{"d_model": 128, "experts_per_token": 2, "d_shared_expert": 0, "moe_layers": [1, 2, 3, 4, 5, 6, 7, 8, 9, 10, 11], "router_score": "sigmoid", "normalize_top_k": false, "vocab_size": 16384, "norm_eps": 1e-05, "tie_embeddings": false, "lr": 0.00537, "beta1": 0.95, "batch_tokens": [32768, 65536, 98304], "seq_len": 256, "dataset": "wikipedia_en"}
Below are experts of layer 6 (counted from 0) of a mixture-of-experts language model. Rows are named router (the router's row for the expert), gate (a neuron's input weights, with its number), up (a neuron's input weights, with its number) and show model dimensions 0-31. Each number is 500 + 50 x the weight over its row's rms, rounded and kept within 0 to 999. Numbers have three digits each.
After each expert's rows: a language model's description of what the expert responds to. This comes from a sample of Wikipedia text that the model never trained on.

# expert 13
router:442415495445467438494435524456491495500501470535497565501474586484491485568527515497564587550476
gate0:499548477484509509483512488528505445479552449493501598479363469539544511527466533425373579542537
up0:389516559501519605507564476554511475467463482541509441502394533523549470533483479565498569444551
gate1:499480429461526457582522410483550431485436453578516538481485564493503489533527487398443495497442
up1:472579505495539449519595405367486515481491611550504567452547513553573510506629483506508493543500
gate2:459494479537522471573515543424518458599455500531422602484539433520490431586626437496520520412474
up2:413413559504520546441487501535403565487524493437514371498548555502497480365381531549483522539496
gate3:552498511524517518446567451461504546549512482373502428466545564431428456415476519487483512538502
up3:474521382467481535501440524489567459532519478567378553458541523496476503547502468499466554566419
gate4:543577605515432506456598579401486481467556416442459561450499509552609384520493534561500500448482
up4:418442563520610559506471496504419534544469585554498483472515384590476476487550555367523433559456
gate5:584436506448482483557398508482599546554442516527488453543589519522405480547520460414569558463549
up5:530548451475494524446509493469589434523439486480517504561446484486463522487445553484499566575533
gate6:476527583582472420521525494534440482497387526516535541415492569548414573455549504517591487446562
up6:507476566533463563486515535462449434460526512437535423579527492423552488514414533495540453379524
gate7:474429543556470528454453499597502641584517491542456511487457501511492497516498458493512569431580
up7:454521407483513497477583454483494455422504474522467555453473513472474472472523572503427469537528
gate8:467573424503499417538536439529465488538469490579450546456467472526466473583476438461468514557456
up8:504555514395529513484552409455542571488481580670472436527472440472475512507464481470542458445564
gate9:496522481536477421539483642434512459539556510579546495471438565493511488479512434412537443529500
up9:525449489474561490516497588567588562586550485522443437479459476477490521545609533438445494577393
gate10:501497443451466520490451574512595488499489470555458448454532486469463465435499480453515457471441
up10:505450594497514454523503475458613513532494546399559533523386524517560529534543523447528464478413
gate11:475489577597532562493510493404486546560512496510384490507446558510494581465455519568575498504505
up11:530443387466456460577511531540554481398570575433519460482552521539552458558521462509420521488517
gate12:503430492535545518475499590466471455482542513401431516501537531513576450446441522404474378487529
up12:609442583433460611553434502467556449428453473471551451480464493491508603517518456499491460483501
gate13:594472535517491448431484541536525442474597440567421503505498448494438475461462523493518472503514
up13:402548478464590540514493480530443471453597563544449539535608390505515575588552527575514511537498
What it handles: Spaces and opening brackets. Opening parentheses and brackets before years or notes, and bare spaces before numbers in tables and addresses, e.g. (1994), (drums).

# expert 10
router:429424488524547488497478482528435578435460439496567510473439484375451497590432505481490462470491
gate0:569454488508479472392490535570457508407495437536555523511477444445562544525399489503489472511554
up0:510529529469522460482570493516516420505539514549517360520440600454488495559565520525504507509409
gate1:548483456462511449535531474451416487594524515470453476543529430359409478549515497536468505460491
up1:471466448486444544558511480532532446471503401574535565455450578649583554470506476465526505551508
gate2:524517488528472590545409572584463461552494496559519428505509503524533427525460559498520514485457
up2:534526429503542589513503523537495450532472473513521449567539543484390444467629522476461499455513
gate3:492487469575475508494533430490551480485555455528433550478491410448498412490452443508490489567403
up3:442528518403519538447490416527481474381431431562510426537469485479494502501550410556575475426458
gate4:438483497527441467530567438495421433501495468442541595514502460501482427508481566551522479502514
up4:488547547632524451653452468476395463442444411505457483484532577546490450555470501529492480480522
gate5:490490469571451460447580431551450567426477486540472529541491479450497555486536446501454435540512
up5:503489533535401486517441491503459519466471534547460521548539538487536431517426416499470496483558
gate6:538538499527479509455487544543524473473484513528531511480468474467534502500567493464438517509480
up6:506479557506513451422475534511511494550539516479464561413426619451484527434523441463488555430480
gate7:419483513460428466569448420543456524432456574515535411561492497526571494452551455440473474497521
up7:575449495531557611510554493469528485451602482582439546468579502466497444554532501602458440538429
gate8:602428436560433539498500491491454556477542509482455474493531608451478572494528478516416443432448
up8:459485431507549487574587551554529505550433546494604586470493446468417614488480509547507573435532
gate9:422537471514414475474579519422418521510508464450539458487465518428515510444531483526493453399464
up9:409485523453419406511578550465495501569476430485505413449524528408445494492510550457483552426507
gate10:631493489439489531459442480540432548546498479445412524519431457532497501582479420426455553459406
up10:458439487546457482559528563533625484445501523578554506498597507454472538454510514583566438574593
gate11:505489443501474469409485464495476493551423426488540490434431539540562534454537488495452445508567
up11:445448549453549473587435614440499446567490534541488424533534530481486452529497492495455519547510
gate12:539454444500585518451450532549502493551548558502546530536458539515483556648552498427516510498629
up12:506467472480538448534497558473542558594548451438517506542474573539422494553517479444474510487478
gate13:453451443532519527454464439577469543476530523520535516605504456402557488497504525499574426531460
up13:584577481464455491458443465553497448535620447497584451523503437417445400398569433529449548545452
What it handles: Leading number digits. First digit of numbers in table cells, dates and years, such as scores, day numbers, the 1 of 1931.

# expert 16
router:415491463515556482441474572470453519549538419531505521478400460475466465634458511514557494537486
gate0:536504401561671474436567465476509467503515532544503505548374516511513590529522524490451496538500
up0:522439479532445399536452484431513528481474474465541447544479496627534469477508513441474468481469
gate1:483573482440495461419479485434528468482482568461489530456487437522439414547436486492488529508511
up1:520457489452510514448525434495450484456411482528464457491437430456420544561558456495486503592471
gate2:541518472485402494494451498458457477543527520471543501442402530525495489572406495496512472459528
up2:427482528492524414491464529486522536526471481436534508539469517466437424530501493501535537495426
gate3:542596489570594522407434564518482540468472427586576518468539547523424478611627507562481489492551
up3:463555584521503566470474487532493491490553464496507565450528561529383572565546564577555472605517
gate4:453459426541431519447490489427458572586495493478454536483543462585498422590480535394462537506479
up4:533494573463495525524546487499448432454611465570512502558488478485475591495483551517489467558585
gate5:531474550470454512531530500476437562547559413519451481461521513481544526404552481557523405516522
up5:393415575449449524540463510575424517614517426445463399554429502493499605462508411518453438500502
gate6:648454485558531486526453525491489491512473450530522440508513429483483427448453472476526552500382
up6:624466478520533535565551532411443566501488551550604525460512458468475479509472529518536513504535
gate7:517471386496561558478508490555484561542530475607536409511437472494513450533506605540549503579481
up7:539503455428477418544415473493521424433479524481387476517506530546441475507507423482540492472403
gate8:379477564463506441444472567545420444566538480551476586517443493537554371594502492423527445528524
up8:529509384413353569520537548498562465461456446577544535558427630490481469522452482477542550520469
gate9:419433511496631494436426562578499525484425381562515477466477403571462409502577535475465468517505
up9:566534513486445473542436457489529537473475606546520584525541535359564514495474526482499524557520
gate10:464425500493544481473443543453492386567554592434462566510467427538450551588496428446516553432447
up10:526471478426502548392584482439472498545438532544531426487458598481454484554536495536511568459515
gate11:536496473455521457430568608461433518504481496519520467536447476525537555514496628466484492560506
up11:517578461467479502525587592425493432519531587582475510516474476539494452559448510500515456491529
gate12:514468582545483472462482551447491507588437501468532539520434485472467480551467468558550545470550
up12:571468551562490482473489550376514535542458470495513503495474457537483496496404530548558528489514
gate13:515463519471497401535409463478517523544507577544511437524488433462414578536455511569499566538479
up13:510612527529466512447518499480445567516439478494503531501420520490427489435486502447439471454428
What it handles: Inner digits of codes. Middle and later digits inside long numbers, identifiers and codes, such as database IDs, grid references, register numbers, decimals.

# expert 28
router:533444495481476435504457557542470567484506481529560601529378525406433431559501544497527552543508
gate0:509535505473537556546431590464481518548451508504471585475493475578533537542471516577449542540568
up0:501430506423479473544475538535507532578547471558539526527475527521449570461468484398618475518534
gate1:516461481507520550393561530498528551455464612444507627475523457488443454479532495468479529527493
up1:578416524526484455479514446480499462389499500452421602526462511468415543601496515491435471513582
gate2:557476460582489436520507555462423484519487484426492554490560514539430457522545531510508512504488
up2:609451547548485611579481517528577536472453502533489541460479488519443514394505521528520513421566
gate3:501397509511458528462500456553512512428522546526432621502447580534543472489554489475436371477496
up3:476526588507383513506475512512469455417516477522555563532486589443543464484555483494513418488507
gate4:462680589506478456451466430467535520451562603567546544465555475492540502519603469428533495476475
up4:554401453506478515457551533475554451536394492435510491457639511566498518486456501584549494513533
gate5:611542487405450445451566539539508436437410567399491549522451517451483463481572570557498505505543
up5:618530534502460444483553537507444453449414543389535457469504500533523520517589545524422514493523
gate6:551577545561480511476445535519480584467433507502551554508390437509482488478539465455451410524499
up6:531531489434527505519468545449614423481484494468493502505565506426556427423480471540457526418479
gate7:502456631463524461529523509578462545566575540485434554503456440464525445458492476390560485501430
up7:500476517507510485533455566527526487548511501595476483467562546442560490529480577426541446492438
gate8:487442550470507561539465569492466533525522530532579526476461466425463470465595425436569543519554
up8:465521506441494511447569539590479509347485447607515461462543558371494542477530505468516449579502
gate9:590472445454443491551534488496518549519453495586452533502448503468477466453521532576542564463494
up9:582431509485455439533477508465525576614406408496486454502468517449552588433512543482479475520524
gate10:537461529505523473563526508515510523490545491539521429517477531478544494425540486474514538559527
up10:417500414603486489490630423476476483458573389558535549538505422467457437459610511493471518551548
gate11:542504466572496571443540511415546477479504527527585491603460379462439511543518438475478503600484
up11:491477480562514514454490523506591458507546458575515599567477439390464472472525399438455470552509
gate12:503447469502518405522548464498502561434455509518493545597418553559447468523444500425530541478494
up12:548479527495566545417463434433529496481474574430511527559445461487513554535527402468479513456476
gate13:479483423468448431430561480506569504486469573475468619522522440517493478536458466454561490529452
up13:435546531484552456493493524447599521513456471496427592493480546451498531530610459444561552472541
What it handles: Field separators. Colons, dashes and table pipes separating labels from values in lists, infoboxes and tables, e.g. Played for:, 1995–1996:, Film - role.

# expert 25
router:418461521407457445419430490472509496504533519572519466502422477452453486568474447584508564507497
gate0:545387449489457512444565498551505527444569522484470407490454523500413485483476408485489452576556
up0:510465500519426468477452449406539488407507474463492470557515566602473484433500440548483532566404
gate1:480479469464479486518459535434456496378513461540532484484404358496518557440439444499502524508577
up1:475530565451492515532525456456414574513481469456530507511529565393558543539532507486435501559521
gate2:486454520544415459509484437496404543551496511569456497626473517453516560504462581510433546530497
up2:537456576471463392462526459535466481469532469439400471522481436487492524485550481591436501441485
gate3:440395439513488416438518516476457461421518472499595544575388509560433474455429544484522478522461
up3:520509409488499548544506493460533468469524483552583474555458475482440436492572496434517449530471
gate4:481482440452524530486518431546430481533539553479493492550425434528473466510514501442517474476492
up4:495511521443458434530472479483495519505601472484564515545489447395401507445518459453452435534447
gate5:426454451460508518400454431560606494485478400506507468525495525502552510501482442399508559494434
up5:488382517478483522412530490478507513537417481479483414443600509599491453539579481489537479477510
gate6:453461539480484500451433559504455512581592470483492523455449505506452540604448484601527498570411
up6:515518569487555534436439518490502508481502534445538537425514549609559494483451424531544481495411
gate7:471479528393436422504483491533514543533479542496579514489506466499539439554502449530367596555500
up7:330538491409516505536448522525420535501461508450458477564372486419578428469534517444541468531555
gate8:522547472572486488446499510407422443441543507531524445526506469449504512516550529597480543522534
up8:549487547463558609488465426617593518411510546569521477495425395558511625540564496460499466528558
gate9:424396468428508485448417406505520530566543513506463471524519455510369466555546489476534563506519
up9:455452478500481493466414536584415515582521541526462470474466502512508477514535537502508461529505
gate10:456458509464414471475464413404497551526423578484498532552428482438425503545449443566459508558506
up10:479529550508560521434505559520545502507479429437471509453540493459385505461427477491499601450527
gate11:479418481448485424460476512454536511518479516535485463520458484438393491491538467576502523456555
up11:456414595554471455464511431442524539547505447516563494556468486445462502519420405542412522517505
gate12:439535557443463548451405562479496528573527483541485428547418422390481506434478577561489543526419
up12:628556567559547537526571528558517479450443566637588478556422491473463477481529460550534620543554
gate13:414463512409431528496491490513509409546484531545614510454577548401515510557468368544458455523466
up13:467461551509529505445457404565484554395494487477487452421576448542526582452495502503540459519487
What it handles: Biology taxonomy terms. Scientific names and taxonomy words in species articles, such as genus, species, -idae, -ensis, Hibbertia, plus botanical description endings.

# expert 20
router:515480508510438511525449516477464468551416488540501506490456499443501494491480498536496595522449
gate0:533477416547543505512443576473540354500467513563469491494488408389461464531510546498483607574407
up0:560438499471523521451556456427497521498469528612531491528575536596525495509522585532424494472530
gate1:496387581537432582522509469443488571506434563474457495539449513560530545557486510476538515527513
up1:425628561404477457408397490553555457568580483482436533438493531484467557515525427530464423597486
gate2:528465567533436457458409589522501498540411559495474439477503462457461468452508450499381657439513
up2:572516498528470451415520522500606518488460458545576577434512497546457529530512595542577548509583
gate3:498625542455518525493441456458513442503411592513429447605436461466517527505486443530463583462482
up3:527445408502598495486481499439497500407520516450524513354474557506398360473489507440485479501523
gate4:495495540517463439524540516456499546492522456594521515428580458568567435517494494541520509562464
up4:533528485558561464622527516448471510511504495518499427499487525473466488495526514461523548552575
gate5:460456584527454557477478442451504448512535582487546492534521431416411552490475511529505483519423
up5:530531528570477424467479595502541477515495470484515591398527558484578509480526492560541453486433
gate6:433414497489401437585571518500497403479486514398481529540547487456432485449436525489443648576509
up6:661519531507430555475480487520467583576496392519463500513490504450494470563499532498540413473514
gate7:499410561532533403495454560489479430559490472521519422593460494494517460447425598594490496571466
up7:399493485505495498616435517529603530511501518527488490482549476514501494490489539560435507489410
gate8:472537631491435557462498502487482593503524488482467438509455447518524545556499463500512521581445
up8:525493582544414494491523479559515453488456511496466576558433532533492468557482542522492552393557
gate9:592499498448497505505507522427521479561502456492496572555466522403431448402483529528547569459465
up9:619498517537525524531520464550444584519487485431501370541429442449471548552461535463497549512459
gate10:566543440630502450401445560539530577514457475481401466455538483485481437529432498487501486448388
up10:459453395500553618546489583510418425455474437432572432565486559626428555484495515542521545525454
gate11:502530551629544549535462518476438420509477508550492535513478491486510459449466476550458561547496
up11:474442481410539541511612490502523589500536425449439444493482536543595598479448547510526399486433
gate12:483488478514530484460508543433462511507407463563545480583484460506575453479464503545548515500500
up12:486514500486463496546442602476532478496413514490431500577486401444494452487578458615425479440461
gate13:473459510499515481534572543452478472553483497633489483449544520476390436545444564537583470421544
up13:506531474456614488390499410446495413463520501482489466468457468460471506478527598526443507448495
What it handles: Mid-word English fragments. Short inner fragments of long English words, often Latin-derived, before suffixes like -ation or -ate, as in approx-im-ation, resp-ir-atory, cre-m-ated.

# expert 1
router:508365470470436527452507514512535538479568453517521516506490516523480481558489489467506488523498
gate0:402458536438412447511522518533536518527477502515529463563405622456424457517477509407418547505498
up0:524545481435448485502447468520534573490516504474524495558508510437489553534500488378569501530459
gate1:546487510547528475469485639433504556482542541534445443439504511458589391501519548513489472511526
up1:527547552558483494482526490481525510491488590465449585490567587530491427512515427473506431594521
gate2:507458429588484611437547453451474553574412492546499526504526391544530462539471501489617584501384
up2:466526512504476455553522478517471383372474447470471531513462560486542549525479597546506519434466
gate3:508486409412474465424504482501537537553460597427463554522525447450553464537485560549550514493516
up3:449557458466524525518435640443585527494519436504527561593490570613525477442441518614566536435543
gate4:531438527544399573455551547497545502562404539535510485486527550495495494494594498426515482512513
up4:540523484536555395520479509577446489542633461455466496563580477499471543467496497401507461513458
gate5:549517540447405640443516546574500488525608372445580510520484463495536502492469456461509468504507
up5:392551513545445488383569455481501538526456568407394551621450509565457456481474471460530612574501
gate6:484400512460458517444354440498557468448529496444499463454472450523533515435489460545625470485533
up6:502452497582616462432477459504565504481556572415464578521537536570439555531451539540462504553459
gate7:482508459403423501460442510451516465464676496396602483487419491424446494517471581470530542549576
up7:527566578515576445517550542583566581501486487548472401565451511541486545479507476437471507533491
gate8:496475509429467500563463526415517483493574441466530493502518455524507414565535461550546487495514
up8:464516570555574469502499495566503529576437463567453518531449486459449570460441524496498466514460
gate9:542440506556481530514448528512535524533534534584491479511588512437389538432458458479412418556455
up9:474519424497480452538427460488432514539448501517478530469500425494440531463525564442491412489554
gate10:475487469415445443474495562494505439542472463497604427573484467472487506537541525497537530502436
up10:483447519489494518448452507550413567449433509445429511554507471523585463521537460445514519534423
gate11:541460540537470414454495477450507514467423514462479479438472531476453479583429522548489514517474
up11:508464552436538397507516418489568526491518552585458515586577506455493476537490473512567512556455
gate12:413468556611415459523468547510508481472544483394548503503545499519488519554429482480474428557517
up12:498482482465547477491491496535521530524491443563466391513466514489496377455542492487537610486435
gate13:573582527520517455512413500486656502486567525516474547450467534490487417653446432459572527574545
up13:520514558612517396494555543479496474399514641517450533429497458469464497623454509468544492538432
What it handles: Coordinates and unit numbers. Digits inside geographic coordinates and measurement contexts, such as 30°24′47″N, ft, sq mi, km², UTC, percentages.

# expert 9
router:510408572409504490450444484419559585485499469608508542524416485519499398487429546503490533491582
gate0:455495495511419527442537463612446462426459502512453573481525440557572465503385551470507520512526
up0:507590467544470404537524454407532549531515523444530530528435480509446535406494508444532483474526
gate1:514474588497644563465492494544418505501503473451497426506411477452474467486463502501436558515558
up1:541496492423450476545414501498508444402525529466435412537501568480544555522483506525477495460499
gate2:565487477441489571482523433488562563455618418590494477486516516507377449525490620452468524467512
up2:560612480449518543445453622445486567452478502471454460493582533555530523540382559592522531507443
gate3:595465504527538585512472428483500522378430431479566470548465402531484470488400550469553512529523
up3:507561508495508392510536481642558573493527522522516592458543491537537581462524438462412415483505
gate4:483506659473520484451583527563536610513458529543457549575463484477522366452514482492428472534556
up4:508583515476476442583502509592429540475410515378450441384493537597474499484539467478519616493493
gate5:501489513470523493480499466505516598588506482451498513516396496508512557454431562533440502514501
up5:585509523564533454577405530544584584478444501498462538559432547504508489542451468507519479558493
gate6:514430474414528505523440437446491526525454570580455435429474555570504397480538563568535514499495
up6:466580457530466466533514530484496516491460557569530498552519538468462450530546461376542404488587
gate7:483461547448494547451562438518505533518430398504512559518507438523504399585373468522500508454536
up7:458534453440554508579443622518440540566606478539582486456556491554491587477484551451484632556428
gate8:483499527505547434572442511529525503394481439442458415572503553609511387486542459557445463528476
up8:470441485503555446543413400481506495552502471463502488526445367517541443517497526554514569564477
gate9:431415478396566506468493527451558586575529453461565471517510436500531597438412475469506507450499
up9:481553407500386453552570497520482554484479466486556458527515534471581424504486444507526499523438
gate10:574346460432496569495513533462465609513507491483463402512437423457458507567437519461515530484472
up10:517444502480474568433466513434428559491532484434540524535562466554425420482470521406524472456472
gate11:460504535506535513510608377398462485497492473598524507487523531470558512448410534532491485497425
up11:437585463449522511544461532523554525574488455485540450506484549617490565586477538430477487464578
gate12:605530558478574430501563593476558507499492488560495551489419409447553425414472529504577483463580
up12:537434536546522469605528452523553484468475482488512542577459457552558467490594497429484495513472
gate13:504386500530555458484522483473390564569348410461474475436524461531549502533452449564540493560502
up13:501482595511596503561581494540507445497479371503499516446543500549506549478456543441569583525613
What it handles: Units and table separators. Units and symbols after numbers, such as km, ft, mi, %, °, and pipes separating numeric cells in tables.

# expert 19
router:466489476484461475560490553507514525533558392535523590522441528489469458557474438477513541494555
gate0:464569494444537461505434467499517503497544444503511534523481499554549570482521484604452520520525
up0:505498516485441546546556532445548420469554430445565481590529461489484460549466428586502499414500
gate1:474550511503470481441496541432518553483442492494511523576429562566457461512443489512457493502501
up1:553471484481497511524476453439473446494507478535549503435407509489497454473511480516518491498517
gate2:492513527506501540535475460458459495506478442513478448500490510464384432472525519553531490412580
up2:556507504449526536536490464377509506346491478432494408454461494537552478555443587511473453431452
gate3:435447561457497505476502463493520490494565520545527537608389513499470449517578413541552525589518
up3:448539476543500470415408464569528484540620447470507487478488491560447574439492487534556468470515
gate4:532540557498501539543482560574432506512460480546545491524487522485399488429514560418503588553587
up4:504510430480532497395470440533587498527590517502499475519535473519583495551493527584522459434529
gate5:454453474536537478470498604449557545452526449470579481550425475545491409569485577497480496547570
up5:509455504604544434527566562485572458577487446430529495444484478480471450565534516415494471550532
gate6:480516578588400594549396561422488522499442602515547533530387485478485415512612451498445603524468
up6:565554503474538465493510471588532466417445417483509457517536470541521545443432487546507505504535
gate7:489485529600454467426598430387497487536507489508419498402515579421481503537502584484575433473504
up7:486522541491412504620461451558424553417523487475506487426539476454488520501463533513336526422389
gate8:505478511486466593483426486521425574523560449548577577463398511564495464576465503486449546469512
up8:455482558553525539516506512472532403572469501545433433499456442492530572530511428529542501518549
gate9:505499458530476448618635591462525442545497494533514488478471532557424489447508464544474458436571
up9:522555532509491460496485465528451505562456541469477484581495537441476478472470515529490523505450
gate10:494415577502406515481442574526421419502472438586615561411567511499490536425496502398452504508466
up10:507552370481556544540494516501504575532529560515441448540461518519501557581568496479480550440539
gate11:468473577527490470467538498572361585464545516556443480491421411535508456550443453547500555543395
up11:499470459542546599397479492509493431449481546470474477478522453507415512547473444546471511462605
gate12:455432518428472606554470585637509475453491553452425461584422450472415478571452525511486509468482
up12:413533474466578545498592518485518414606612529519474517448502516517477390547549477551516484477568
gate13:535447447521567441476555534472562543522566445534521570623430502502417449570491521411517615413484
up13:534499472529592404456495550439480481518525518556540510511568515601446439425465546474438624599504
What it handles: Mid-word name pieces. Word pieces inside foreign or unusual proper names, often surnames and places, such as Marseille, Côte, Boudreau, Feldkirchen.

# expert 22
router:479419498464444477437448542516524485496440460596523519544469561467393488605444454530520561424524
gate0:479557461498590501533566512461526479446492463511531568424483506486445526539456555603472466468494
up0:556479580643502486557576446507423509376509460497464596554434516489525568526469459546444472505457
gate1:538561382499516563487501535507463505480557441533496413484544557402443561445485502545531504522477
up1:412412549519529577573390391470505555485454544481474553507451468574590446521500538460539497579503
gate2:529590507553497505428538561481418522480510543528535566468482513473536508551530479534522497511504
up2:531544494447494412452535570467481423520445400507517559460518527570472488510439588526485460519476
gate3:599467423594448469366533504427540553565473416492525558476459592459426496514508561481549483441526
up3:522447573567483489456569530513524464419575577520522500542563524526471582482519501545499497470527
gate4:534556459446574452539503625484450467475626409606376489459593564479533435596541445451395529528437
up4:538520540480454554563493422479515434513403471490590571557459486483499480495523499565518447529549
gate5:445503394509526567530459482480506547456518498547529428523454520494454557552400419422452487480497
up5:473529556494568475398506462498454559480608596434585497519560480485540562514468445642539465484501
gate6:502478540515521513636518548515473499528468413545485442545488475493545528522462500463588614515499
up6:392618477438469495542503487463564535523591536503529525458454468521512503464483458508497488406468
gate7:442450564497485539390563353497528505515401512485460584538504526526427458551505464519544462537550
up7:544502550566502559518534378534542486492459504436436520476439549473532436496526520441544573559559
gate8:605564486528506496467485549475532441465434509504583502535503560511456596553499469544491572529463
up8:561509423464474443479520526429493450435486465525492536444433469453473609508444608562577501454522
gate9:442455534468527573510533458473471476459509518535504580510497540513477505544506380374519414566502
up9:504526490542471397542496591497503486491485419515375438518414529495494551549550582570505490469508
gate10:450533476379439531526468545488574503413526423423535457398447523529448432538508505480558470485500
up10:585507479463504536532556422535502515548467507516460419443451519462504454478433500524528459491420
gate11:551501460506498469515559511405470506513470450501558472433467588450442427498482449523467486520436
up11:533478502592498497468569561468557457491515604509549616537552495510498530478516472450450530412568
gate12:553448539437475545440481581582462549405473446471358501480448501530577519558474629556456474529477
up12:485465491557536439482484377478541504546446511367525475496534482493498445513403511483541592499474
gate13:525536440579529447474438531528555442542527540524439497545551600505414484559482545567532459510474
up13:437403399457379577516607529520495559476464417486470524492451511484491444537494453506483374523458
What it handles: Clause-ending punctuation. Sentence-ending periods, commas, line breaks before headings, and clause links like that, which, because, However in prose.

# expert 31
router:483440557444534516444484531510507449466395476580482593505498468397343468523468474596518508531513
gate0:550560529375539486419467515419580485534456402556548500535422568566501470536461568612568533498511
up0:395524424453473520455439410458448554486496449483487503448495482462487540551398475488475488413498
gate1:486447554560444497524511485516533444494482563445495498482462481508486555533496413531511521507522
up1:513403455541485402505517511563491527558450494568472473541476494534498550396621528524473473463508
gate2:478582524456444424525547385444478525512506501582521530542542484506492516581559452548486416481435
up2:542559512532464434511474444414363596540506380491546496512532481484561543492556514536504502512492
gate3:468577472521440474525563573535411509540599373598573482503487585555500540409493461514504449557457
up3:470532541509498558443517520514386429493547393556433444466497521502498435448446523539526525489470
gate4:457488513500547456554550538408467572403496389539542452493504457452556552439490524494515434463536
up4:499520503438518467512510519561614497529530572506481485569450563557584573629547493508522499557589
gate5:503523534434496471395505602422483458536521537503585513468473469466511511512406551580543505530491
up5:444500517481542491506424484557554523558506580420464450403485416556525426502466443523482406461450
gate6:506466494521530508428467576537456484545464436459559494479438602486408501510537480527514494441512
up6:460531556457622404498503422481443494486525549453557547526605511456522493578445484481414468579488
gate7:531466503491542427519515436452575461536529474503528552550459553460466401449469496529473547526533
up7:501513517538420604435558489458511487450544511506505518487607450577489407578504534442490580425530
gate8:516501452527450488459470439471505519497582496459455603502445429467485461482493539415476523428502
up8:539503483462496486418548510489491536445502603541479499569511363509439470511475479449447462507541
gate9:492569528480515476455466493493530445476549522599535444499552480562410488477501542542500535522541
up9:435526534485555534526524476574393499470523560505437538538504442501505471540524491553491517474395
gate10:510442422510438437415468488478511468582439500566459469530485425482606480430528428512535525556518
up10:503566423540538470441532443541497570487428459535467496553447455449574496523523544447553420490515
gate11:463500477511559481390517477456457488481457558516465570552517470455435482431566522501454518478424
up11:565435439583600421441413491525529445520453461551495482548567499524421562473533509500409468549568
gate12:526578552526544530517493485518490474504484518554509599573453468501518480529493529594445503569449
up12:545472461501489552483500497557558456540539594521546531549408517530471498512526436451412500421516
gate13:489390505560508460469370521399488392471393551549462481498556418498459492436411514475468540520420
up13:409443547485582502468439465456507449423468564522482466490503399453539527416531485512489471522565
What it handles: Common nouns after determiners. Ordinary nouns following the, a or his in narrative prose, such as father, role, help, request, style, album.

# expert 30
router:448486531451455477494528509505531508537440435527496529543457569465517508499526476547580521501503
gate0:498542518491497506513620529495571508487496487587509467476513440507514460431494499462461548531497
up0:511478436521529562564527463605556532516468525488524482439480459544568532408503541501514459455481
gate1:473507601506471535569553506413576495477505540538418460500459526496511561490537512520541496539409
up1:532428475615482471531505541439432512467453524438495552495501466519420561429430495557511511422515
gate2:458485434426452506497529427447475464529501367506479475451569586584520370432569471527518563536597
up2:517524455550548500496317514480434605472540489455511483546494485503541544495500468358475448486397
gate3:482473456452500570525584456584443487437502474454521423600545560498496515346486545474542448598484
up3:565485465540458497536479493465515467462416424611536464562469496501518549470456476516498447477444
gate4:529509550404491466461559466487505529507540506452505533492496548482541473562449503488597464479443
up4:514501470479490451564537466483455483572551441477504394524530430551497481575451525496535473560469
gate5:474493572464433469468559553571521541490436395466513542561415532545539536499561441560539511525491
up5:498576487390550573503524557459487398518544477499508497488580618403482478523453533482452564428491
gate6:597538592507552479476486513524558497477478489540540526646551481546549552523600492455510476486570
up6:461585476489507628501519444592496546493530552470595527460513427468507538564547617541550533438482
gate7:506500517440437557552632365516603488454453483581530493540508560492517533528517495480494538483454
up7:497599608553494572525607446540538564488432453561489473483423601445484508531413463474515501521551
gate8:483398567419447481510504510519488465564472419359507547493465493540480530548479486406505488509545
up8:440451547449511490440459488485458402494440469410477605467422520461507539489482471515450526543506
gate9:572517486478487429616564551511470474471559520475406478428502527547484511442491497470562436515424
up9:525472471505536444503493516458522533501627537551472470391381540524501528524438409545438485504461
gate10:486562468536469441384438455553561509560438516502437569587488402504545491488515450504507445504495
up10:607518491488555579529417491459500624497493573517427472450376442517467436548385509534490493405483
gate11:464518504507528530480491550477471460514496501514541474539534463497442495456550423498513412480424
up11:461506437569568488503461533466462518486523495540574483415577452454470538421563427581501492477427
gate12:517523530493517557428492548575524572419442509444555393514461467517543558500595408490553452441607
up12:514540458605516455498467560480433501620572483405462599413422464500440464427522449541408543536456
gate13:488451445447489546405571428513435492434520495577418454453504524488552437408534523509426517502496
up13:583432455564443486571425504546583522492425523451593558464496492486497470467489488412476534521504
What it handles: Prefixes and compound starts. Word-initial pieces and prefixes beginning compounds, such as pre-, un, non, short, New before York, and hyphens in pre-draft.